config = dict(
    n_layer=12,
    d_model=192,
    n_experts=64,
    experts_per_token=4,
    d_expert=64,
    d_shared_expert=0,
    activation='swiglu',
    moe_layers=[0, 1, 2, 3, 4, 5, 6, 7, 8, 9, 10, 11],
    router_score='sigmoid',
    normalize_top_k=True,
    routed_scale=2.0,
    balance_loss=0.00951,
    balance_bias=False,
    init_std_router=0.0268,
    lr_router=0.00192,
    n_head=3,
    n_kv_head=3,
    head_dim=64,
    vocab_size=18631,
    norm='rmsnorm',
    norm_place='pre',
    norm_eps=1e-05,
    positions='rope',
    rope_base=10000.0,
    rope_fraction=1.0,
    qk_norm=False,
    attn_scale=0.125,
    tie_embeddings=True,
    parallel_block=False,
    init='normal',
    init_std_qkv=0.0568,
    init_std_o=0.0116,
    init_std_up=0.0568,
    init_std_down=0.0082,
    optimizer='adamw',
    lr=0.00153,
    lr_mult_qkv=0.5,
    beta1=0.9,
    beta2=0.98,
    lr_head=0.00909,
    grad_clip=1.0,
    warmup_steps=302,
    schedule='wsd',
    decay_fraction=0.703,
    decay_shape='linear',
    final_lr_fraction=0.0,
    batch_tokens=65536,
    seq_len=256,
    doc_mask=True,
    train_tokens=319400000,
    steps=4874,
    dataset='wikipedia_en',
)
Below are experts of layer 8 (counted from 0) of a mixture-of-experts language model. Rows are named router (the router's row for the expert), down (a neuron's output weights, with its number) and show model dimensions 0-191. Each number is 50 + 15 x the weight over its row's rms, rounded and kept within 0 to 99.
After each expert's rows: a language model's description of what the expert responds to. This comes from a sample of Wikipedia text that the model never trained on.

# expert 19
router:33 43 54 65 63 64 40 61 61 48 40 29 67 40 59 59 75 37 39 51 51 41 39 52 70 47 68 61 34 49 62 48 57 38 51 80 56 65 40 31 57 56 65 61 65 30 47 52 28 07 55 41 71 74 63 68 54 23 59 62 35 50 53 28 28 43 46 65 65 38 55 74 54 41 54 59 65 54 26 45 64 59 42 33 41 49 67 58 51 42 30 65 48 36 32 44 56 30 41 83 43 65 27 62 55 51 56 48 45 11 46 44 41 57 37 34 51 02 45 43 41 70 44 57 18 23 50 45 36 53 53 56 40 78 52 43 37 47 17 73 57 69 30 54 53 46 52 47 76 69 44 52 59 22 35 59 80 60 22 77 80 46 84 56 52 51 73 55 46 70 69 70 57 69 71 57 64 62 50 51 35 49 64 48 49 27 41 49 40 49 38 65
down0:39 62 76 82 39 68 76 58 41 69 43 20 62 70 40 40 43 54 27 69 48 74 51 69 49 48 40 62 47 47 82 68 66 58 61 47 49 11 63 38 48 45 46 57 28 12 40 83 40 54 65 58 31 52 57 45 49 48 34 62 57 53 35 45 30 56 47 42 61 47 62 61 41 49 38 48 50 57 57 32 58 38 45 47 34 46 33 54 58 53 00 61 69 41 34 16 66 36 28 64 59 46 66 55 42 57 35 52 59 44 63 64 75 53 42 41 76 28 54 73 40 55 41 62 56 75 74 34 46 34 78 51 60 63 67 49 63 38 37 68 47 54 48 62 37 78 43 82 49 48 47 42 38 50 31 65 42 31 41 44 55 76 52 41 24 79 36 41 64 60 51 67 36 45 10 67 55 42 36 50 27 53 42 54 52 53 59 62 31 74 49 27
Foreign-name inner syllables. Inner syllables of foreign, mostly Slavic, Turkish, or Central Asian words and names, like Copenhagen, Pyatigorsk, Fenerbahçe, with diacritic letters.

# expert 6
router:36 47 48 62 61 36 57 75 72 64 72 57 52 48 57 54 70 32 26 64 68 41 39 56 63 52 57 62 59 46 58 45 55 31 53 45 40 66 44 26 50 47 50 53 74 48 54 25 31 18 50 52 73 53 69 54 47 42 38 67 44 66 56 32 25 31 56 76 59 37 56 77 41 27 63 35 58 44 32 42 72 69 65 39 45 53 51 32 55 39 43 50 42 39 44 33 64 38 64 79 33 60 19 60 43 54 70 45 38 16 59 26 56 53 62 40 59 03 52 50 33 61 65 49 34 49 36 43 47 50 77 70 50 75 77 44 36 70 52 65 62 70 39 40 42 54 56 52 58 73 46 63 45 15 36 81 73 61 27 64 51 40 77 58 52 32 71 53 46 75 61 59 56 76 60 46 53 58 33 39 49 29 65 62 67 28 61 50 16 31 38 68
down1:31 41 56 36 48 67 10 41 36 27 66 61 54 45 57 24 46 68 50 53 67 46 64 70 46 61 57 38 55 44 55 63 15 55 45 65 44 58 27 58 56 44 46 63 59 68 47 28 39 53 70 45 21 69 37 66 41 50 46 59 61 37 56 53 67 59 61 83 34 52 18 69 26 50 70 28 63 60 67 65 62 54 63 56 69 39 59 55 49 68 47 51 50 46 74 26 54 64 49 49 46 36 56 61 51 40 58 49 43 53 32 64 58 29 73 52 45 31 16 61 90 67 29 56 28 43 53 37 28 30 74 66 48 53 52 07 40 63 30 60 40 71 46 56 39 00 53 53 34 58 63 61 39 64 81 57 62 42 54 48 39 51 46 40 49 75 61 62 44 80 62 56 49 44 36 50 48 68 45 32 74 58 51 62 42 45 45 71 51 43 56 78
Personal surname pieces. Surname tokens and their word pieces inside people's full names in lists and cast credits, such as Johnson, -ović, Bennett, Rosenth-al.

# expert 18
router:40 30 58 57 70 28 48 57 32 50 45 58 80 55 45 68 68 08 53 44 68 44 53 53 52 36 57 64 30 34 76 58 44 40 44 71 43 61 40 02 62 76 41 41 75 49 30 43 40 30 45 37 33 66 55 46 59 14 38 72 20 39 44 35 04 38 70 74 42 50 52 64 44 60 49 50 64 64 70 43 63 62 66 26 40 59 71 38 48 56 38 51 30 56 54 28 55 47 66 50 29 59 39 65 42 42 69 48 22 38 63 21 76 69 51 53 54 31 59 47 76 40 43 47 19 39 47 58 47 48 73 49 60 67 44 52 51 65 45 49 72 70 15 54 38 47 45 44 30 53 50 43 64 31 28 69 76 47 24 50 52 46 62 55 46 40 34 54 50 66 57 37 38 46 49 44 65 70 48 36 40 29 70 46 46 22 57 54 29 55 44 48
down2:83 39 44 23 39 30 83 53 84 55 61 48 75 61 35 52 50 15 51 65 54 54 66 31 52 46 85 56 59 77 64 46 52 64 42 42 65 52 49 57 31 58 54 49 47 47 57 45 38 75 53 47 36 66 43 63 36 47 55 53 66 29 59 38 77 61 26 42 33 53 57 71 50 38 36 62 62 41 27 62 50 53 60 39 43 62 57 30 60 64 59 47 51 58 05 50 37 60 55 57 49 57 51 42 42 37 47 47 35 75 72 69 42 37 40 51 38 00 66 63 33 52 65 41 42 25 39 45 31 37 41 55 42 53 70 70 64 55 56 66 49 62 48 65 53 20 47 68 32 58 32 34 62 42 62 39 30 70 45 76 20 66 50 38 56 17 47 44 59 62 08 49 67 36 41 45 29 61 46 57 53 37 54 64 52 40 62 63 50 69 54 51
Space-joined punctuation tokens. Punctuation and spacing tokens ending in a space, such as opening quotes, open parentheses, table bars, paragraph breaks after titles, and "In ".

# expert 48
router:46 46 41 69 83 64 45 21 65 54 47 45 91 58 43 61 54 32 33 55 47 55 24 59 44 42 53 43 45 38 57 49 63 45 66 80 42 74 43 25 51 54 69 46 43 50 54 54 47 59 38 74 49 59 55 62 60 27 62 47 50 39 77 47 17 61 56 62 77 48 65 55 22 42 66 47 53 48 50 45 56 72 94 36 15 48 67 56 72 44 36 59 36 54 33 46 62 41 59 48 36 26 18 73 60 50 40 63 51 23 63 55 48 44 33 44 65 09 39 32 49 73 61 62 43 56 44 78 33 45 65 46 48 67 64 75 43 44 69 76 50 88 43 42 47 38 58 45 46 37 43 36 61 42 40 74 62 64 47 54 47 15 58 62 61 39 69 63 35 59 60 64 64 57 79 39 74 55 44 50 47 22 42 40 46 33 66 28 39 55 40 59
down1:52 42 29 46 59 82 63 52 30 40 62 46 28 73 34 62 36 46 59 61 61 74 60 57 24 30 40 10 41 42 48 39 25 48 51 43 49 46 60 56 61 44 56 49 59 63 33 49 47 65 60 28 46 62 57 35 64 46 67 44 29 66 55 58 35 53 68 54 69 42 32 43 54 55 33 30 52 48 63 55 41 45 34 34 40 31 53 33 36 60 72 59 65 53 56 43 67 61 23 50 26 48 59 28 67 30 53 42 34 29 35 55 32 54 62 50 39 56 42 17 62 61 52 48 54 50 40 78 83 56 39 51 66 48 36 62 51 68 53 41 29 69 71 57 34 42 47 35 18 32 15 36 34 77 44 44 49 42 46 80 54 49 32 79 57 82 74 69 53 18 31 44 52 73 48 86 66 48 55 38 38 48 59 18 75 49 69 49 58 34 33 72
Capitalized word beginnings. First piece of a capitalized word split into parts, such as St(rip), Elect(rical), Reg(ion), Cl-, Ch-, often place names.

# expert 43
router:44 49 43 65 63 27 49 55 35 57 58 54 70 49 41 61 68 41 47 60 72 38 29 60 62 41 61 61 28 52 68 60 48 18 42 78 46 57 35 48 27 53 62 31 49 33 50 57 31 58 51 46 47 37 31 63 44 33 38 72 26 48 56 30 39 43 53 56 66 58 39 74 37 45 62 53 74 75 37 63 51 50 82 61 24 52 51 29 49 63 48 60 50 35 49 29 74 42 52 74 23 53 20 59 50 45 80 45 30 30 54 17 46 43 59 34 77 24 52 44 40 69 56 49 28 34 39 82 31 50 65 73 30 71 76 76 48 65 45 81 64 61 48 49 45 49 39 46 51 53 67 60 68 54 35 67 69 52 06 70 59 46 48 44 39 28 37 33 56 46 63 32 64 55 49 52 69 77 41 38 26 48 59 55 33 24 60 42 43 75 34 48
down0:69 65 59 46 70 13 36 43 51 41 62 76 54 52 59 28 66 32 32 61 67 55 55 53 66 69 32 51 45 63 67 53 61 41 51 42 29 32 52 66 60 43 65 74 45 51 42 62 38 53 76 24 48 53 57 37 36 29 39 61 87 62 37 38 58 74 31 70 67 48 58 51 25 37 54 64 56 52 51 66 82 70 59 38 57 53 67 35 80 71 48 40 54 06 58 41 51 26 79 63 59 88 45 54 53 52 48 53 57 61 44 36 48 75 71 19 58 37 61 40 50 60 73 56 50 27 43 46 62 50 52 47 60 35 41 61 73 42 37 36 43 34 78 25 78 48 68 32 50 35 52 73 70 54 59 44 63 69 51 49 86 58 63 51 69 53 50 23 66 39 57 46 51 43 47 60 36 48 38 59 55 39 48 68 26 40 72 37 38 48 78 48
Abstract noun heads. Nouns and noun suffixes ending a noun phrase in expository prose, like agreement, strategy, workforce, -ation, -ment, services.

# expert 17
router:46 47 53 77 59 37 50 58 65 62 57 58 53 43 60 63 71 30 36 59 63 37 32 48 32 52 42 63 31 61 66 43 45 36 63 70 55 64 44 47 51 54 70 38 81 47 51 32 31 23 45 48 57 63 35 53 54 40 29 89 38 51 59 35 34 44 41 69 78 49 54 81 54 37 70 58 58 46 36 34 68 60 72 38 42 58 59 24 52 53 29 48 39 52 34 34 76 36 57 67 44 39 14 54 60 38 73 48 38 24 48 41 56 47 68 32 67 11 42 40 41 61 66 48 31 29 50 52 32 55 81 78 30 69 68 47 11 61 65 63 36 46 30 58 55 53 41 45 55 58 50 48 40 30 46 66 73 58 22 66 71 46 72 42 54 31 70 58 58 73 53 50 71 64 70 54 66 69 33 38 36 21 66 52 66 23 49 55 46 43 37 72
down0:40 43 71 40 61 32 38 36 54 41 44 37 99 58 55 60 52 48 46 44 33 65 24 57 64 64 55 60 33 41 55 58 49 66 65 58 70 51 46 46 50 60 62 42 62 31 54 45 42 67 49 48 50 66 47 54 45 66 53 64 60 50 49 42 74 10 80 81 46 32 52 55 30 55 66 48 41 43 47 54 35 44 61 43 35 53 60 59 38 51 53 87 48 57 55 54 42 48 56 54 39 27 38 48 61 45 35 50 48 56 71 60 36 36 19 57 44 00 41 41 52 54 48 65 66 35 72 37 32 68 44 34 65 52 63 53 50 66 52 46 49 77 39 33 57 39 51 55 49 53 67 40 51 52 36 82 65 71 36 76 00 39 50 38 29 66 36 41 42 52 42 32 58 42 55 58 40 37 34 76 80 62 51 38 34 50 66 48 47 35 30 36
Proper name endings. Final pieces of surnames, place and company names, such as -ville, -ford, -ton, Wilson, Jackson, Low-ry, Shan-x-i.

# expert 15
router:48 48 40 70 74 30 56 66 57 25 39 43 64 62 66 56 55 56 42 59 63 46 43 52 61 64 61 66 25 67 80 45 52 32 68 47 40 61 14 22 51 85 51 31 58 44 55 46 38 53 55 55 66 84 45 67 50 36 74 57 34 63 51 27 44 34 58 50 68 45 62 69 39 52 48 52 61 80 36 22 40 74 76 29 25 48 61 36 55 54 30 70 57 47 28 53 63 45 49 74 47 60 23 54 32 51 44 56 05 48 58 43 48 52 27 63 45 34 39 44 60 71 60 36 33 63 43 62 42 37 64 59 36 64 76 63 30 70 47 59 77 72 33 48 37 37 33 51 50 53 74 52 69 23 52 55 79 49 41 62 62 32 83 40 65 49 61 63 53 50 52 55 56 53 50 28 79 58 49 56 41 48 52 53 50 20 77 35 21 65 52 61
down0:65 19 71 59 38 52 38 67 56 57 63 49 41 65 52 64 31 63 47 48 63 62 68 51 43 50 51 37 47 52 70 55 68 58 51 77 44 62 27 63 60 70 66 58 45 59 78 56 39 53 60 48 60 70 75 53 25 46 55 46 43 36 42 52 42 14 56 16 66 30 41 75 59 67 55 18 44 39 60 48 16 51 16 42 25 57 31 46 23 36 14 37 67 55 40 53 57 57 66 35 64 43 69 23 48 16 43 47 46 70 56 49 62 58 60 40 34 76 52 40 44 40 41 52 37 48 45 44 74 52 66 47 33 69 40 27 53 50 38 47 76 52 63 74 29 38 76 46 63 51 48 46 75 37 67 71 41 67 59 65 30 49 61 48 60 43 34 28 30 44 53 43 55 75 60 49 43 35 40 22 62 64 27 82 49 51 43 83 67 36 46 63
Table cell separators. Pipe separators closing table cells, especially after numbers, plus semicolons, closing parentheses and other punctuation ending list or table items.

# expert 53
router:39 54 42 68 70 42 58 62 48 42 60 52 99 49 59 55 72 57 39 47 61 52 56 69 27 74 43 65 60 65 62 38 45 36 69 51 33 56 14 34 62 55 48 52 67 33 52 48 60 35 76 49 59 27 47 73 67 28 48 67 31 40 59 31 56 47 39 68 70 35 48 69 38 44 53 80 58 59 45 28 56 49 66 34 33 43 69 45 63 65 33 62 48 66 36 53 75 63 72 57 38 55 21 60 52 51 47 60 30 47 54 35 47 53 43 33 32 11 54 49 74 75 42 56 54 49 57 82 42 30 59 64 55 71 68 63 40 77 45 58 84 82 31 57 46 47 35 52 48 67 61 52 79 24 46 58 86 68 51 70 54 34 87 51 59 52 43 60 57 44 66 75 44 41 49 51 51 64 34 58 45 49 49 61 38 45 63 45 26 59 60 24
down0:50 81 41 60 54 79 36 67 31 41 32 44 42 38 62 45 50 50 65 54 48 51 64 43 49 72 48 52 40 80 57 63 52 44 45 62 63 65 28 49 45 30 26 50 55 68 59 30 68 48 27 60 52 49 47 43 47 58 50 72 31 61 52 64 56 49 50 34 86 48 64 38 60 18 19 64 45 68 56 65 60 70 42 39 37 56 53 54 58 76 46 59 50 35 36 46 93 51 50 67 83 16 31 38 51 38 35 74 99 28 24 79 53 59 38 58 50 43 42 60 52 50 47 48 42 15 58 31 57 49 40 34 40 48 48 68 60 52 26 55 51 58 30 72 57 51 54 45 47 44 48 63 52 61 54 26 36 28 46 82 61 47 27 49 55 68 73 48 91 54 57 49 44 26 51 59 52 41 38 60 31 44 52 46 23 36 48 67 31 33 37 52
Infobox field markers. Line-starting dashes, pipes, colons and equals signs opening infobox or table fields, e.g. - Born:, - Order:, - Coordinates:.

# expert 52
router:31 19 36 64 72 37 55 60 80 31 81 54 92 75 47 60 51 50 51 48 60 46 41 58 66 42 65 60 25 58 47 64 39 25 53 74 54 43 42 53 49 58 54 58 64 30 47 50 35 51 52 62 65 58 36 78 39 15 57 71 51 60 79 32 33 60 51 75 59 52 59 72 34 30 44 43 44 70 45 73 54 60 56 47 56 41 63 47 51 44 54 86 62 39 60 42 66 40 58 73 52 39 46 51 43 39 65 45 39 36 69 33 49 53 43 55 64 14 64 46 81 55 43 60 28 60 64 76 38 48 70 61 32 85 71 64 29 61 55 75 69 66 54 55 69 28 57 54 54 60 55 30 45 48 38 56 79 60 27 79 65 29 53 49 64 21 41 39 50 70 63 69 65 77 64 32 48 64 42 47 50 24 59 34 35 43 44 57 47 45 58 62
down1:70 57 50 25 49 60 48 83 58 60 57 51 77 58 37 40 17 45 41 39 40 64 44 47 41 44 57 56 45 58 70 42 35 31 59 49 62 50 61 70 71 67 62 59 35 66 56 76 35 21 63 58 67 31 70 54 41 67 56 60 64 23 69 21 67 39 61 39 63 99 53 36 31 62 56 58 63 65 43 34 51 56 45 42 25 18 62 60 54 47 54 53 65 68 46 68 57 65 51 40 55 52 57 22 69 63 56 50 69 43 93 43 38 39 43 65 14 06 54 32 61 46 39 61 64 44 47 61 55 53 55 44 45 69 58 40 43 40 81 52 58 54 40 54 50 44 19 69 18 48 38 52 45 49 57 41 49 41 71 73 61 72 36 35 38 61 74 69 46 57 54 48 45 54 34 48 46 30 51 36 37 69 15 52 62 65 45 68 45 46 39 68
Verb stems before suffixes. Verb stems and word pieces awaiting suffixes like -ed, -ing, -ation, such as found, kill, develop, cul(min)ating, to(pp)led.

# expert 36
router:20 51 33 69 66 34 54 41 49 42 52 47 55 59 56 65 70 38 26 65 57 52 50 53 58 48 78 75 39 72 69 50 61 39 60 59 60 64 22 40 46 58 47 40 72 53 52 50 44 53 46 48 42 73 25 66 47 48 49 66 30 51 84 29 23 48 42 70 81 52 48 77 25 32 37 52 65 81 48 63 45 43 63 52 33 35 66 28 36 53 63 62 42 49 40 51 62 76 47 65 49 46 19 64 66 39 59 22 36 34 56 28 46 42 56 51 65 31 41 43 58 75 59 56 20 49 39 77 22 42 71 75 37 66 65 59 33 57 60 82 69 63 44 59 51 54 46 45 41 74 72 52 80 43 45 56 71 60 25 63 78 57 56 66 59 21 24 36 50 66 49 33 51 62 53 40 75 64 29 39 39 30 64 62 57 37 72 46 38 40 42 49
down0:52 64 46 72 97 67 74 30 17 40 14 42 67 56 40 44 11 58 52 48 45 46 60 40 52 38 41 57 41 55 58 16 23 39 47 58 67 31 77 55 47 77 54 77 32 70 62 49 65 59 50 75 40 47 37 53 52 16 45 22 56 41 78 66 58 49 63 38 51 44 35 36 44 54 38 37 55 48 43 39 39 39 31 62 49 35 81 66 62 72 47 64 51 52 46 28 71 28 46 23 21 41 43 49 64 53 33 52 38 59 33 54 63 70 50 53 54 37 67 33 85 28 51 53 11 23 50 46 48 52 38 28 33 58 35 77 44 32 32 30 43 55 42 64 49 31 47 53 59 62 44 50 43 49 57 66 50 49 40 66 32 53 47 59 67 68 56 68 64 42 60 60 75 48 49 60 47 44 67 44 58 73 46 60 76 56 53 45 74 47 55 52
Concrete physical nouns. Everyday physical nouns and adjectives after "the", such as water, river, ground, surface, floor, right, large, plus mid-word pieces of such words.

# expert 54
router:24 21 49 64 58 46 60 42 40 49 45 42 84 45 45 52 65 36 39 42 65 51 43 49 43 40 52 61 30 32 67 59 42 45 53 78 28 67 45 21 59 65 67 44 82 33 38 49 31 30 40 39 43 75 74 50 51 18 39 69 32 50 35 53 29 52 78 83 51 56 61 68 50 37 25 45 43 52 56 33 57 54 77 52 43 65 58 23 57 39 45 57 23 42 59 28 60 43 75 59 40 53 38 62 42 49 59 47 14 57 46 21 57 58 46 43 65 20 32 33 74 44 46 48 35 40 43 68 27 49 70 53 54 65 55 48 44 52 41 57 59 75 15 43 30 57 41 48 29 63 52 45 42 28 26 66 74 69 38 66 54 23 99 61 48 39 30 57 59 44 52 31 53 56 51 37 67 59 42 37 49 41 57 28 35 26 59 62 35 48 43 49
down2:57 66 56 79 32 54 33 35 56 74 53 58 45 53 36 74 51 66 61 60 51 56 50 49 44 47 55 33 82 75 59 67 53 49 80 74 50 45 26 43 73 48 27 70 44 37 37 64 86 16 55 43 53 38 48 60 28 60 38 67 84 61 68 48 61 72 63 36 73 49 67 61 17 76 32 51 30 68 41 49 66 45 51 39 69 75 50 69 52 51 47 69 60 38 54 39 46 51 41 61 63 51 52 25 61 09 49 59 45 65 47 29 55 41 66 35 37 73 28 52 63 40 67 42 69 50 80 65 54 69 18 47 56 61 33 38 50 30 43 36 77 36 51 41 78 39 73 48 41 63 26 45 60 57 59 55 28 32 58 45 48 52 80 63 61 66 35 43 45 59 25 61 58 71 55 56 57 57 37 50 45 66 64 62 58 54 50 22 66 60 57 46
Date and list separators. Spaced separators inside dates and tables, like ", " before years, month names such as May or Nov, "in " before years.

# expert 1
router:46 47 52 56 72 29 61 67 81 55 51 41 94 63 46 59 61 36 34 55 59 58 44 59 66 37 67 60 46 38 58 41 31 20 61 66 46 49 43 41 49 82 60 69 72 42 56 39 39 56 53 57 50 58 36 68 42 37 60 78 42 54 67 37 18 42 53 70 77 60 65 70 53 45 43 50 60 86 33 57 37 81 74 44 35 55 64 50 48 50 35 54 37 39 61 31 66 54 54 75 36 49 48 50 63 47 73 67 53 23 49 19 54 32 37 15 58 12 61 47 50 45 61 71 37 51 38 79 43 26 59 61 34 61 65 66 56 59 61 62 65 72 53 58 40 35 64 56 64 51 64 36 52 43 28 66 75 73 25 70 59 55 48 31 47 22 61 49 20 55 69 74 47 70 45 44 49 67 61 63 32 40 62 57 43 41 70 57 29 60 50 60
down1:32 66 39 81 42 39 70 52 64 52 34 53 77 68 57 33 29 31 23 38 77 63 26 36 60 33 58 58 27 59 50 55 57 50 64 61 52 62 56 29 61 53 51 44 44 63 37 56 18 31 53 66 38 39 72 55 38 57 49 53 70 30 57 55 26 46 41 62 53 49 40 47 44 38 63 64 59 30 27 63 65 72 61 61 48 48 37 59 53 44 29 42 58 60 39 58 40 41 65 37 22 54 22 80 46 53 55 49 41 61 46 61 38 63 77 96 37 14 52 37 51 50 11 25 58 74 59 39 39 47 50 62 74 29 31 11 25 47 52 40 59 55 23 56 35 41 53 47 62 68 77 84 46 30 69 63 51 65 67 34 60 62 47 64 42 57 48 59 52 35 55 44 47 61 20 34 51 36 44 63 41 42 50 73 56 48 58 66 51 39 74 57
Mid-word stem pieces. Word-internal stem fragments of technical or abstract vocabulary that take suffixes next, like develop, comp, conv, synd in syndrome.

# expert 3
router:26 50 33 74 64 45 72 54 44 48 62 44 56 46 67 47 52 42 48 42 60 49 43 31 43 51 54 62 61 57 49 35 56 50 37 66 58 44 36 32 47 65 53 50 48 32 58 52 38 36 65 69 79 50 61 69 30 32 69 75 46 42 55 20 44 38 55 73 70 33 54 74 32 31 46 41 77 53 35 55 48 53 56 48 51 64 70 54 62 24 38 52 38 53 59 41 74 55 71 63 27 59 33 72 46 29 74 48 48 49 51 38 39 66 29 64 57 13 57 34 35 85 55 67 30 21 49 70 45 51 54 62 53 64 77 50 32 60 51 71 48 59 30 68 40 52 24 59 64 50 59 39 45 38 28 77 97 42 33 72 69 43 70 64 58 44 71 54 66 64 73 45 67 76 69 66 76 75 37 39 48 32 58 78 35 29 68 58 50 33 52 53
down1:45 30 68 51 49 62 20 45 51 65 54 47 16 18 46 46 30 29 73 62 29 48 54 77 39 62 74 37 61 47 34 60 63 44 38 51 41 35 53 83 52 37 32 54 64 50 42 72 57 51 58 74 61 54 58 60 56 59 50 50 54 55 49 57 56 36 38 31 71 39 43 52 57 55 57 51 54 51 44 59 49 62 66 52 46 65 18 53 38 58 51 28 66 36 30 59 74 09 52 25 68 63 33 62 27 24 62 34 56 76 42 24 27 41 57 50 46 88 60 60 48 58 04 32 28 53 49 25 47 59 24 37 56 62 50 68 55 66 62 53 37 50 65 37 52 30 35 31 46 74 29 58 60 48 51 37 70 30 59 56 51 60 60 41 42 55 61 61 72 35 19 39 40 57 54 88 50 24 49 62 62 21 52 32 58 54 47 25 37 58 50 50
Foreign-name inner letters. Single-letter or short pieces inside non-English names and words, often Indian, Thai or Japanese, such as Sidd-h-artha, Nin-ja, Inuk-t-itut.

# expert 5
router:26 46 24 63 62 42 49 63 18 71 70 58 82 48 50 70 51 33 24 46 60 36 40 57 49 61 64 62 33 68 82 39 75 71 64 50 55 47 35 26 44 50 55 54 68 62 51 44 35 31 46 76 53 60 57 67 56 26 65 58 38 49 81 29 34 52 49 62 57 41 78 53 27 55 50 60 44 70 56 36 53 65 76 35 41 57 69 38 60 61 47 49 54 76 67 69 70 49 51 66 59 61 17 68 63 39 77 44 48 48 55 25 26 68 49 33 67 12 44 44 42 41 63 35 40 60 22 77 31 63 70 55 35 81 61 52 54 45 40 51 65 72 42 76 31 37 70 57 33 52 71 60 57 45 44 49 86 54 34 34 49 68 50 58 30 33 64 67 41 38 49 46 44 60 56 17 68 71 39 34 46 48 47 53 54 53 47 38 46 63 60 57
down0:41 49 80 58 45 33 64 47 60 40 61 28 49 56 33 24 58 46 55 63 61 53 57 60 45 41 71 76 45 59 33 49 43 35 61 60 32 13 67 58 80 74 43 35 37 28 44 72 56 46 52 33 49 52 29 51 36 65 36 07 53 27 55 49 58 28 53 78 49 51 46 55 60 39 43 55 44 22 30 65 63 43 37 56 31 67 34 41 65 34 39 33 51 56 38 52 61 45 73 53 63 52 35 65 61 66 56 50 62 63 67 46 44 71 56 38 56 42 58 53 48 68 40 42 46 54 40 41 80 44 99 59 57 74 44 49 62 63 47 51 63 77 38 39 38 18 43 65 67 11 26 50 44 52 39 66 47 33 63 28 46 51 32 63 78 42 28 33 47 49 63 52 49 48 49 69 32 27 63 53 73 70 49 77 71 69 38 39 58 42 39 70
Mid-word letter chunks. Short lowercase word fragments early or mid-word, often sibilant endings or openers, such as Car-ous-el, Teleph-ass-a, trump-et, dis, res.

# expert 20
router:33 60 63 42 74 47 69 54 67 68 61 31 85 55 69 54 52 52 45 44 64 37 41 69 60 50 53 69 12 62 56 56 28 33 54 62 31 64 48 27 47 72 68 55 60 51 61 59 41 26 49 61 78 71 44 64 49 41 54 53 40 36 73 40 34 54 54 48 82 54 58 78 44 54 55 45 45 40 29 49 46 60 50 26 36 41 72 32 59 32 48 74 46 54 41 42 65 51 56 73 51 53 42 44 37 64 62 43 48 02 58 46 56 37 42 38 72 00 36 66 57 72 45 62 38 49 71 64 47 51 65 56 23 69 55 66 48 63 60 69 62 58 42 56 44 35 51 58 48 72 73 51 32 47 34 71 79 73 32 70 58 63 45 43 29 54 50 45 40 70 67 69 68 66 57 34 79 50 34 37 52 58 46 59 70 19 67 38 32 56 71 76
down0:55 40 17 56 60 61 53 54 61 41 57 51 80 47 27 59 70 47 42 71 62 34 30 24 51 54 56 46 83 59 56 73 46 40 79 58 50 30 48 68 50 38 41 65 42 72 15 23 50 13 43 44 30 52 66 59 44 68 61 47 58 49 33 12 66 59 68 52 43 68 31 33 37 56 45 45 40 54 47 21 33 40 57 49 30 51 62 66 26 61 17 71 61 10 27 64 46 63 63 85 68 47 61 47 54 57 58 56 71 45 24 37 25 57 52 50 54 37 23 28 38 32 33 64 73 50 53 40 49 58 68 34 50 47 38 21 56 53 47 56 66 54 35 66 50 37 60 38 33 56 60 46 57 38 33 27 62 44 65 65 62 49 40 51 32 23 69 47 45 46 76 72 41 51 49 71 40 59 59 37 33 35 35 47 46 59 53 34 47 57 61 31
Mid-word consonant fragments. Short consonant-led word pieces inside or opening words, such as c in Hardcore, anc in pancreatic, isc in Discoverer, w.

# expert 27
router:60 57 13 59 63 29 67 54 56 55 63 36 61 44 43 52 65 24 38 62 40 52 17 49 59 47 74 44 31 35 67 38 56 36 59 49 29 62 17 23 53 78 63 70 68 47 47 49 20 30 57 71 63 53 65 41 69 30 59 55 30 63 68 48 33 20 61 75 71 43 67 63 30 46 38 70 58 68 52 31 60 65 60 52 29 57 62 42 57 58 30 52 43 54 48 40 67 33 44 58 40 63 28 52 31 49 57 55 69 29 51 34 55 53 57 44 52 05 57 36 39 71 69 47 38 56 23 68 47 57 68 47 31 69 61 59 39 59 57 58 52 58 37 38 53 32 26 50 61 56 23 81 62 30 40 60 76 45 46 54 43 43 68 67 61 22 65 52 59 58 61 68 63 70 58 44 71 65 49 46 52 23 74 44 40 28 54 21 28 34 56 53
down1:51 61 26 27 41 35 39 87 44 56 61 32 49 39 55 50 49 24 33 55 60 35 35 48 52 83 48 35 50 47 49 70 64 33 42 29 78 45 62 56 09 68 76 38 53 65 54 49 54 48 64 43 46 77 19 26 52 22 62 47 57 47 37 46 78 45 50 78 43 59 64 46 39 56 53 51 33 77 64 53 14 53 52 23 80 50 25 64 68 41 61 57 57 47 26 58 42 65 46 29 62 41 47 58 53 44 59 48 70 43 58 37 44 41 37 63 55 39 56 39 54 46 58 85 53 50 49 51 57 57 75 55 27 43 68 63 50 59 41 51 51 55 24 38 63 40 29 83 63 52 56 62 44 66 50 34 19 69 51 67 58 19 84 65 60 61 43 56 44 56 56 80 80 35 42 59 14 67 54 59 46 40 46 44 60 49 65 57 39 48 77 47
Foreign name openings. Capitalized first syllables and early pieces of non-English proper names in tables and lists, such as Kh, Mal, Sal, Tam, Ben.

# expert 7
router:19 40 25 71 62 26 55 36 39 76 41 55 74 66 52 68 83 35 43 69 42 63 17 45 49 43 68 75 23 42 93 55 71 33 48 56 51 56 14 32 38 54 59 54 69 44 52 74 33 53 56 41 54 34 67 51 63 14 51 54 12 61 72 31 22 33 70 48 65 54 64 75 35 52 48 36 69 61 37 24 43 53 68 66 21 60 51 60 73 64 53 54 40 57 63 26 68 51 63 50 38 47 06 54 42 53 64 56 47 48 56 37 44 25 34 34 46 20 46 33 47 49 59 33 39 63 53 71 32 57 66 63 49 43 69 70 13 48 51 59 57 57 35 36 51 49 55 47 52 56 53 54 45 51 49 66 53 48 41 52 49 35 63 52 44 36 55 59 50 66 67 51 60 56 78 55 64 47 52 34 65 53 70 52 58 44 57 42 24 47 34 48
down1:42 52 69 72 71 54 51 51 41 61 82 46 44 49 55 91 61 32 51 64 24 39 32 46 55 54 57 65 54 95 45 61 48 43 47 41 61 57 64 47 37 59 74 46 62 25 58 57 61 63 52 28 67 90 47 40 62 41 35 66 51 31 70 54 47 69 66 49 37 48 61 48 31 55 44 54 52 34 59 47 41 73 39 26 72 59 67 48 25 54 35 32 50 71 60 42 42 56 38 38 69 76 57 55 30 41 62 71 63 36 61 67 27 20 79 44 83 34 45 52 15 59 50 64 57 49 48 92 21 30 58 52 63 71 44 30 58 30 75 51 41 39 45 63 46 57 50 35 41 60 35 48 48 31 44 45 64 31 60 38 52 43 69 61 58 53 63 51 64 43 47 68 79 73 60 38 61 70 60 53 36 45 39 18 45 45 40 58 46 41 78 55
Proper-name first words. First word or piece of team, club, company, or place names, often in tables and sports text, like Groupama, FC Volendam, Newman.